Below are experts of layer 9 (counted from 0) of a mixture-of-experts language model. Rows are named router (the router's row for the expert), down (a neuron's output weights, with its number) and show model dimensions 128-255. Each number is 128 + 32 x the weight over its row's rms, rounded and kept within 0 to 255.
After each expert's rows: a language model's description of what the expert responds to. This comes from a sample of Wikipedia text that the model never trained on.

# expert 12
router [104 169 182 120  74 128 164  73 158 100 101 114 117 134 102 137 147 146 116 126 147 149  89  50 112 144 162 151 181 152 135 202 129 157 163 129  97 148  63 104 130 151  91 160 156 110 126  59 119 101 125 118 124 128  90  65 118 123  89 155 137 135 108  69  87 109 110 152 113 114  89  45  92 154  88 111 115 127 156  85  98  81 137 155 174 139  79 117  95  92 132 141  74 114  79  66 110 151 133  74 165 178 104 124 147  88 114 127 127 148 134 119 163 163 146  89 153 166 169 145 141 153 146 148 129 161 126 128]
down0 [131 141 105 132 205 144 137 128  96  88 168  95 184 151 171 180 131 199 159 117 114 145 146 157 118 118  84 164 151 167 140 145 125  98 149 179 107 125 178 121 143 169 159 105  92 138  92  82 147  96 189 171 156  93 173 135 100  97 150  89  92 121 129 139  71 104  86 167 167 143 149 113 114  65 112 164 152 106  95 145 106 127 105 144 154 130 141 151 135 178 120 131 148 138 142 128 110 157 141 196 162 107 139  44  66  79 183  96 122  87 146 177 137 101  66  72  64 180 114 169 105  84 110 112 122 127 126 136]
Description: Clause links and punctuation. Periods, commas, and, with, but, and verbs like called, using, allowing at clause boundaries in running prose.

# expert 63
router [135 109 108 107 162 102 152 165 140  82  97 150 156 134 123 141 155 171  92 114 117 143  83  61 161 178 161 100  90 127  72 131  91 130 176  69  91 119  89 123 170 128 110 145 116 133  63  79  51 115 124  96 155 121 103 115 171 139 118 124 143 177 122 131 109  89 125 161 105  85 124 155 147 158 110 104  78 156 179 118 107 102 157 148 148 120 138 108 137 122 188 166  86 130 152  88  94 153 132 117 174 172 111  80 142  59 117 137 141 162 160 126  67 113 155 150 152 127 109 161 136 148 127 131 129 170 116 111]
down0 [135 136  93  76 140 135 100 152 191 100 121 122 184 162  84 125 118 127 109 153 146 169 182 160 122 112 129 118 187 199 133  71  82 119 125 116  99  68 173 151 143 101  90 133  87 100 139 155 104  94 109 104 183  77 155 116 176  88  82 103 113 133 131 122 120 129 143  79 175 140 148 118 152 154  91 110 157 156 109  87 129 116 102 126 113 182  25 152  71 123 137 106 129 132 131 147 124 118 113 142 146 126 131 142 112 159 130 145 162 108 133 171 104 110 109 137 107  91 186 127 129 147 144 160 142 166  85 124]
Description: Table header cells. Column headers and line breaks in sports and election tables, such as Votes, %, Candidate, Pld, W, D, Result, Title.

# expert 55
router [143 129 173  82 118 125 129 108 149 179 139 118 123 177 140 153 133 174  96  75 142 149 108  85 123  81 196 124 155  96 146 151 168 120 194 143 112 139 143 122 189  96 162 181 142 132 141  81 132 106  82 120 127  98  38  92 153  64 103 144 128 120 106  65  96 115 105 148 110 102  72 136 150 151  47 100  99 109 204 205  70 144 140 211 127 103 177 144 112 107 128 183 104  95  88 130 164 167  69 137 194 135 120 130 116 111 124 147 125 156 120 107  98 129 107 144 114 110 212 129 123 153 183 137 159 151 113 140]
down0 [110  87 153 117 149 103 123  90 139 211  82 124 147 155 198  97  41 136 122 185 102 141 148 158 134 105  34 159 153 112 129 157 118 120 105 106 137 144 158 105  92 129 164 154 120 125 125 195 126  66 133 110 174 138 173 137 148 107 123 109 158 149 160 137 182 130 116 159 133  95 147 145 152 129  93 152 108  98 164 121 175  53 136 101 115  86 117 122 132 138 153 141 148  84  97  99 183 110 108  85   0 129  79 156 125 109 119 123 117 120 130 130 135 161 152 159 133  78  79 142 121 103 114 211 107 150 152 116]
Description: Mid-word letter chunks. Short letter fragments inside longer or foreign words, such as ju in Coadjutor, ci in emancipation, ca, co, tro.

# expert 2
router [140 184 152 133 115 135 132 105 103  94 116 122  81 172 180 143 101 190 150 103 119 130  93  90  68 138 209 170  91 146 122 170 184 172 128 110 104 166 149  47 156 100  74 136 196 129  88  80  89 111 150 158 113 129  62 125 162 120 145 146 115 182 126 120 130 150 106 118 135 112  81 204 114 151  97 102 126 135 123 118 121  85 123 138 126 125 144  65 141 123 122 147  87 109  64 103 151 105 129 140 113 153 135 144 101  78 154 135 145 144 177 107 141 154 143 145 203 185 156 152 121 126 120 132 189 115 134 129]
down0 [175  17 124 157 146 124  65 107 130 144 145 166 153 153 168 145 172 125 153 106 134 118 132  57 167 129  73 139 165 106 134  77  87 165 112 101 162 125 120 126 112 141 124 148 135 115 158 117 114  90  80 166 127  99 130 180 133 111 130 144 166  90  64  90  99  85  93  99 105  71 171 100 140 117 109 127  86 114  98 185 143 142  67 166 151 137 181  86  75 114 127 138 151 128 181 196 115 142 114 201  94 125 114  57 191 165  95 113 133 130 133 179 172 118  93 129  76  86 133 163 152 165  90 114 139 167 144 120]
Description: Table row-start pipes. Leading pipe at the start of a markdown table row, usually the header or first row after a separator, e.g. Year, Candidate.

# expert 7
router [ 82 152 109  93 121 130 190 158 123  84  63 126  85 121 148 156 143 109  96  85 155 151 144  95 139  95 170 133 213 124 148 135 133 176 112 161 104 146 121 150 128 127  77 145 133 125  94 126  88 136  54  89 124 132 136 107 116 165 107 114 105 153 138  73 131  85 156 128 111 114 134 111 142 167  66 134 106 105 134 115 115  70 169 177 188 146  82 173  87 162 128 141  85 100  85  53  90 126  94 131 117 160 119 131 185 113 186 112  89 169 117  83 109 126 171 125 170 125 163 139 164 152 133 136 111 160 131 152]
down0 [130 181 155  59 198 158  98 200  69  99 121 126 152 133 121 153 149 108 146 116  76  96 153 113 143 130 149  69 142 118 161 109 159 150 124 129 109 161 125 132 125 224 171 150  57 165 111 146  96 137 113 145  87  51 100 127  89 112 162 122 142 111 124 134  93 162 145 194 150 162 133 112 186 159  95 108  93 115  89 146 116 141 101 116 162  95 122 131 107 127 154 128 196 164 105  85 207  84 117 105 177 137 107 152 159 110 108 111 129 121 148  89  70 140 129  82 129 192  94 139 156 143 117 109  97 138 134 109]
Description: Sentence-ending periods. Full stops ending sentences, including after years or quotes, plus abbreviation dots (Ph.D., et al.) and line breaks after sentences.

# expert 10
router [200 123  82 131  96 137 152 137 100 160 125 100 183 135 154 171 184 159  67  68 167 194 102  87 120 171 145 150 112 127 113 168 217 133 135 141 103 161 182  99 159  97  91 127  88  94 128  80 137 105  71 169 133 144  88 118 127 179 127 154 126 178  95 123 115 117 137 139 100  62 144 163 140 176 135  79 126 153 154 119 103  71 136 139 169 140 136 114 115 107 139 127  75  76 115 113  83 155 118 125 103 154 106  99 123  96 188 148 115 154 103  91  86 153 124 133 119 182 168 149 144  98 178 118 104 157  84 150]
down0 [106 153  99 128 158 152 142 164 161 149 109 130 146 107  69 118 118 181 148 154 184 104 112 130 148 169 129 128 144 155  81 118 141 135 108 140 104 128 117  32 145 105 140  66 114 143 128 169 156 127 188 112  85 137 134 147 179 194 168 121 151 155 132 130  69 121  96 102 109 121 132 141  94 127 146 120 124 112 185 160 130 166 193 125  74 167 144 124 108 138  26 164 131 151 163 145 183 169 151  80 219 146  98  95 197  90 100 180 161 104 136 115 139 147 130 150 132 130 104  91  72  64 184 153 134 135 136 128]
Description: Section headings and breaks. Line breaks and ==, ===, ==== heading markers that open Wikipedia section titles such as History, See also, Filmography, Track listing.